{
  "experts_per_token": 4,
  "d_shared_expert": 128,
  "balance_bias": true,
  "router_bias": true,
  "n_head": 4,
  "n_kv_head": 4,
  "head_dim": 64,
  "norm": "rmsnorm",
  "init_std_down": 0.0154,
  "lr": 0.00283,
  "beta2": 0.99,
  "lr_head": 0.00534,
  "final_lr_fraction": 0.05,
  "train_tokens": 307800000,
  "steps": 4886
}
Below are experts of layer 8 (counted from 0) of a mixture-of-experts language model. Rows are named up (a neuron's input weights, with its number), down (a neuron's output weights, with its number) and show model dimensions 192-223. Each number is 128 + 32 x the weight over its row's rms, rounded and kept within 0 to 255.
Before each expert's rows: a language model's description of what the expert responds to. This comes from a sample of Wikipedia text that the model never trained on.

# expert 3
Description: Prepositions, chiefly of and in, plus on, from, during, between, after nouns like member, one or Lord: one of, member of.
up0 [153 179 157  76 160 132 174 140 109 116 177 115 120 174  89 123 130 181 117 102 114 121  73  76 103 128  96 159 116 130 107 110]
down0 [150  49 157 155  93 154 134 112 185  78  82 141  78 113 180 123  93 167 114 216  81 140 147 123 159  82 103 155  87 173 139 153]
up1 [101 152 141 141 160 138 106 119  88 114 100 106 165 192 128 138  45  90  39 116 116 170 154 124 165 138 132  86 139 136  99  86]
down1 [109 135 111 120 194 109 101 136 172 159 148  65  70  89 145 138 148 147 155 115  88 111  87  88 110 153  91 103 116 107 152 136]

# expert 52
Description: Middle and final syllables of South Asian, Arabic and other non-English names, such as Az-iz, Cha-uh-an, Ramí-rez, Hapo-el.
up0 [148 166 145  90 142 126 143 120 114 183 151 194 131 174 125 133 125 146  64 161 106 136 153 107 172  66 165 124 202 100 185  88]
down0 [ 53 122 113  75 141 103 123 145 160 117 123 164 135 125 127 102 107 127 138 100 114 166 157 158 102 157  97 144  64 128  81 136]
up1 [ 95 120 146 122 150  88 100 120 108 225 168 159 156 150 125 140 175 136 167 139  93 110 132 126 117 147 154 107 131 152 132 106]
down1 [ 86  92 129  98 156  92 136 166  94 165 140 132 132 122 129  87  95 151 106 159 134 112 133 167 119 142 123 110 152  99  91 146]

# expert 21
Description: Middle pieces of words and names, often a consonant plus vowel plus n, such as man in romance, din in Dinner, mi.
up0 [122  94 104  86  95 143 151 139  93 162 169 144  85  96 141 147 119 164 114  79  93 154  77 125 122 101 133 119 113 131 209 195]
down0 [135 186  87 145 172 149 155 144 159 147 150 124 135 122 152 149 156 108 120 137  92  94 123 137  55 186 142 112 128 169 121 115]
up1 [142 146 163 122 108 180 124 123 153 104 125 164 128  83 127 126 137  92 124 157 134 181  98 158 123 154 133 127 157 109 183 163]
down1 [132  93 200 146  79 131 175 164 137  71 162 136 173 121 109 115  97 132 109 118 124 125  92 153 141 147 100  56 136 131 132 163]

# expert 5
Description: Tokens inside LaTeX formulas such as backslashes, braces, underscores and command pieces (\pi, \infty, \overline), plus scattered mid-word fragments in tables and prose.
up0 [143  73 146 168 137 132 118  67  74 102 107 169 142 144 162 217 136 150  51 104  67 136 136 162 151 164 152 127 126 100 140  85]
down0 [ 88 110 115 158 115 134 152  88  67 179  54 211 110 150 151  84 143 150 112  92  87 214 128 148 125 129 137 130 135 110 143 146]
up1 [119 126 104 175 140 137 122 110 196 158 173 117 116 116  81  91 128 162  99 139 122 193 166 134  60 173 117  93  97 134 148 105]
down1 [119 118 160  99 118  82 154  57  70 121 102 128  78 160 158  83 179 113  94  73  51 135  60 183 153 190 136 127 117  98  99 112]

# expert 43
Description: The preposition in and word pieces like ind, ad, out, int, nd, as in Hi|nd|i, Ad|olescent, Bre|nd|a.
up0 [132 128 173  86 127 157 121 133  86  56 116 118 101 124 136 128  56 101 157 137  95 119 169 134 153 155 128 182 179 124 145  92]
down0 [170 142 121 152 150  83 123 150 111 210 128 162 146 173 121 136  71 127 102  82  96 160 144  95 107 168 140  98 127 180  49 101]
up1 [142 149 144 200 159 144 100 143  64 106 109 113 150  90 183  42 138  69 158 144 125 104 175 119  91 157 184 184 132 126 136 147]
down1 [102  78 190  74 147 127 161 190 141 100 142 113 117 126  88  70  25 101  94 152 144 207 107 182  97  69 161 130  76 118 118  99]

# expert 4
Description: Uppercase letters and acronym pieces inside abbreviations, codes and team or org tags, such as SGX, NBA, FC, USA, often before punctuation.
up0 [ 69 118 139 170 149  76 116 110 122 160 102 188 130 151  77  84 101 115 164 169 111 177 139 151 144  88 112 103 127 126 119 154]
down0 [ 80 153 106 145  97 101 152 104 143  83 146 154  25 102 108 126  97 170 141 129 152 126  89 122  95 134  90 134 158 153  73 145]
up1 [ 91 131 156 137 136 103 138 161 166 161 148 162 170 144 145 159 119 173 137 159  96 121 162 127 128 166 150 148 131 110  73 172]
down1 [146 139 120 109 169 150 148 172 131 133 117  58 133 125 145 122 102  87 120 164 133  98 120 165 135 156 105 115 158 184 168 118]

# expert 31
Description: Inner and final letter pieces of unusual proper names, codes and brand words, such as Tang|ye, iiNe|t, Corynebacter|ium, IS|R.
up0 [ 97 105  77 149 149 131 107  76 161 114 124 149 137 145  95 125 121  74  80 132 152 163 128 139 182 134 152 108 167 119 127 139]
down0 [136 101  82 143  84 151 105 132  88  88 178 115 193 137 116 185 148 174 168 100  53 154 162 194 154  36 113 153 166  84 151 149]
up1 [114 127 157 104 139  85 150 139 159  87 123 197 118  67 158 149 161 158  64 115 142 168 133 137 155 186 179 121  85 111 154  92]
down1 [122  73 181 131 146 138 158  88 124 144  53 101 140 112 134 135 148  96 146 191 117 122 102 126  97 169 152 157 169 117 135 134]

# expert 62
Description: Four-digit years ending dates and closing parentheses in biographies and office-holder lists, such as 2019, 1985), 2014.
up0 [201 174 157 174 115 103  74 100 113  68 133 116 122 138  90 164  92 116 113  83 121 103 121 137 123 144 152 126 111 125 129 129]
down0 [133 127 116 134 118 124 101 134 147 177 202 129 127  71 134 102 104  91 121 123 110 139 139 120 126 127 134 124 138 105 132 151]
up1 [122 132 144 129 144 124  91 186 180  98 104 129  57 107 149 149  65 208 150 143 172 127 116 164 150 186 187 158 122 106 107  80]
down1 [106 134 107 110  97 125 140 164 154 137 189 155  90 124 146 105 102 114 125 105 101 156  83 101 124  77  78  88 151 139  97  67]

# expert 20
Description: Articles, possessives and determiners before a noun, such as the, his, its, these, and possessive 's.
up0 [142 143 136 172 173 123 103 152 125 170 165 129 117 149 112 113 139 155 136 145 104 111 155 155 120  83 127 104 131 129  80 145]
down0 [169 140  61  99 154 141 161 136 130 117 139 110 120 125 158 110 156 141  68 147 103 137  76  58 110 151 151  83 143  60 147  86]
up1 [139 150  80 128 167 175 117 144 106 141 126  90 158 168 155 140 112  60 161  81 138 118  53 154 198 104  64 103 156 113 124 149]
down1 [139 159  98 136 144 126 143 113 104 169 172 117 127  96 123 122 131 123 143 118 151 180  88 117 101 108 123  91  83 100 145 134]

# expert 26
Description: Head nouns naming works, roles or organisations in biographies and media articles, such as album, film, sitcom, director, series.
up0 [167 141 143 149 132 109  86 145 125  84 129 111 133 165 124 142 156 101  72 115  91 125 186 161 207  72 122  91  54 112 132  91]
down0 [157 163 105 165 163 109 144  96 100 149 138 186 131 135 176 110 189 155  99 113 147  63 160 151 111  93 126 144 130 196 144 140]
up1 [115  81 131 101 145  72 103 104  78 123 123 178 106 187 122 141 165 107  89  96 136 124 113  96  64 144 231 152 116 118 173 101]
down1 [ 87 119 214 111 123 114  90 133 100 111 120 144 130  98 112 206 133 106 116 166 105 133  96 153  80 105  99 110 121  83 153  95]

# expert 25
Description: Subject pronouns starting a clause before was, is or had, such as He, she, it, who, including inside titles like Murder, She Wrote.
up0 [134 141 169  97 217 177 129 147 130  91 122 111  91 131 137 112 135  94 168 129 120 125 157 184 118  94 115  80 169 137 172 135]
down0 [172 110 109 122 111 117 104 150  76 124 110 140 134 105 177 147 145  94 163 100 158 127 107 113 116 101 127 160 111 119 196  77]
up1 [ 93  90 113 132 188  96 131 157 164 180 163 122 132 154 102 143 175 110 112 150  90 140  81 163 207 190 196 143 149  84 145 134]
down1 [139 104 151 150  84 137 110 101 165  69 124 107 156 113 178  82 128 122  51  73 130 107 127 139  95 129  77  73  82 107 146 163]

# expert 16
Description: Common nouns, often plural endings, after the, of or his in prose, such as people, years, members, recommendations, issues.
up0 [170 145 128 141 125  81 133 135  90 135 105 157 137  60 217 103 166 159 148  97 123 167 154  96 136 153 147 153 135 112  92  54]
down0 [125 181  22 175 138  62  61 139 121 108 113 149  92 118  89  69 126  91 113 149 126 101 108 137 173 147  76 145 156 159 116 126]
up1 [ 87  87 136 122 115 108 115 164 141 110 172 122 164  96 130 142 161 115 166 120 129  77  90 115 143 117 157 122 160 113  94 109]
down1 [121 166 130 151 144 194 133  85 111 127 141 189  95 177 191 140 132 123 112 130 145 139 180 116 113 175  96 128  66 185 130 136]

# expert 37
Description: Country names and the first pieces of them in sports, chart and results tables and lists, such as United States, France, Switzerland, R|wan|da.
up0 [149 111 199 101 143  98 120 108 188 130 126  94 149 140  97  96 129  82 149 120 143 160  99 147 101 108 151 133 156 126 129 119]
down0 [ 80  89  98 167 107 106 126  88 141 184  93 190 150 101  75  84 153 121 105 102 103 158 176 178  90 129 155 113 134  94 120 113]
up1 [136 115 116 132  74  90 107 119  97 114 111 129 140  94  98 148 117  92  93 139 143  91 151 139 173 101 114 205  80 159 162 142]
down1 [164  87 132 143  68 131 126 102 117 174 142 189 148 113 106 112 127 109  86 131 126 114 159 127  97  91 107 103  92 128 107  95]

# expert 54
Description: Vowel and syllable pieces of Spanish, Portuguese, French and Italian words and names, such as Sant-o, Nacio-nal, de, -ón.
up0 [170 109 122  90 160 168  60  98 111 111 127 167 116 148 117 177 143 165 168 120  87 154 146  76 119 124 159 116 155 130 167 121]
down0 [ 93 105 100 145  97  93  97 138 153 147 124  45 169 162 121 176 105 139  92 140 159 203 148  87  75  81 156 166 154 123 123  92]
up1 [132 109 116  98 101 118 119  93 149 140 136 164 175  81 198 166 132 141 101 105  86 110 115 143 173 104 109 143 158  95  93 123]
down1 [124 113 133  89 181 182 110 116 149 139 127 111  84 158 142 127  99 165 142  93 122  99 132 122 103 141 135 175 144 140 170 120]

# expert 17
Description: Word pieces ending in a inside words and names, often foreign or technical: -za- in miniaturization, -ena- in deoxygenation, Jakarta, Zira.
up0 [ 96  67 122 144 145 171  92 129 171 125 105 104 148 213 166 156 123  94  83 129 112  97  98  71 143 147 118 137 117 123 114 157]
down0 [115 102  97  71 128 117 125  95 146 161 189 185 106  73 103 173 194 164  96  92 135 150 133 165 110 111 162 102 105 135  69 136]
up1 [162 137 121 107  44  63 158  95 117 107 111 147 111 112 118 172 168  69  75 131 124 154 102 102 178 122 141 146  94 123 148 106]
down1 [131 114 118  65 140 108 108 113 150 115 160  92 118 127 130 141 148  52 110 115 118 128 121 146 147 170 108 109 109  88 105  74]

# expert 28
Description: First pieces of capitalized words, mostly names of people, places or forces, such as Exp(editionary), Dem(ocracy), Ed(monton), Am, El, Par.
up0 [172  82 126 167  58 139  92 110 153 172 115 129 127 100 158 113 111  83  86 132  79  89 171 142 130 169 106 137 167 113 132 179]
down0 [110 135 111 168  92  83 142 158 178 184  98 123 117 127 116 158 119 126  89 178  52 111  47 107 123 163  96 157 104  74 141 132]
up1 [176  66 142  89 113  38 117 134 128 160 156 107 134 132 143 173 209 114  90 190  64 125 148 136 110 106 121 114 102 109 160  69]
down1 [125 116 136 133  78 189 150  84 168 130 145  80 151 154 145 109 140 122 137 182 115 163 168 108 122 128 116 125 135 125 106 110]

# expert 24
Description: Given names and surname pieces of people in prose and tables, such as John, Arthur, Joseph, Lar-ry, -son, -ton.
up0 [150 118 128 144 145  90  79 109 141 181 155 138  89 104 140 144 120 167 117 122 228 119 101 136 150  89 172  81 125 104 197 137]
down0 [119 125 113  78  93 152 156 169 127 170 169 180 128 148  96  93 116 132 106 188 138 124 127  86 129 139 120 109  94 172 101  89]
up1 [101 126 174  79  63 124  82 153  75 150 100 103 109 125 159 133 135  80 120 112 128 125 173 175 200  90 126 153  90 131 150 160]
down1 [152  47  77 121  86 163 159 155 123 211  64 191 128 182 153 140 160 141 155 135 114 160  86 147  66  84 167  88 145 114 147 146]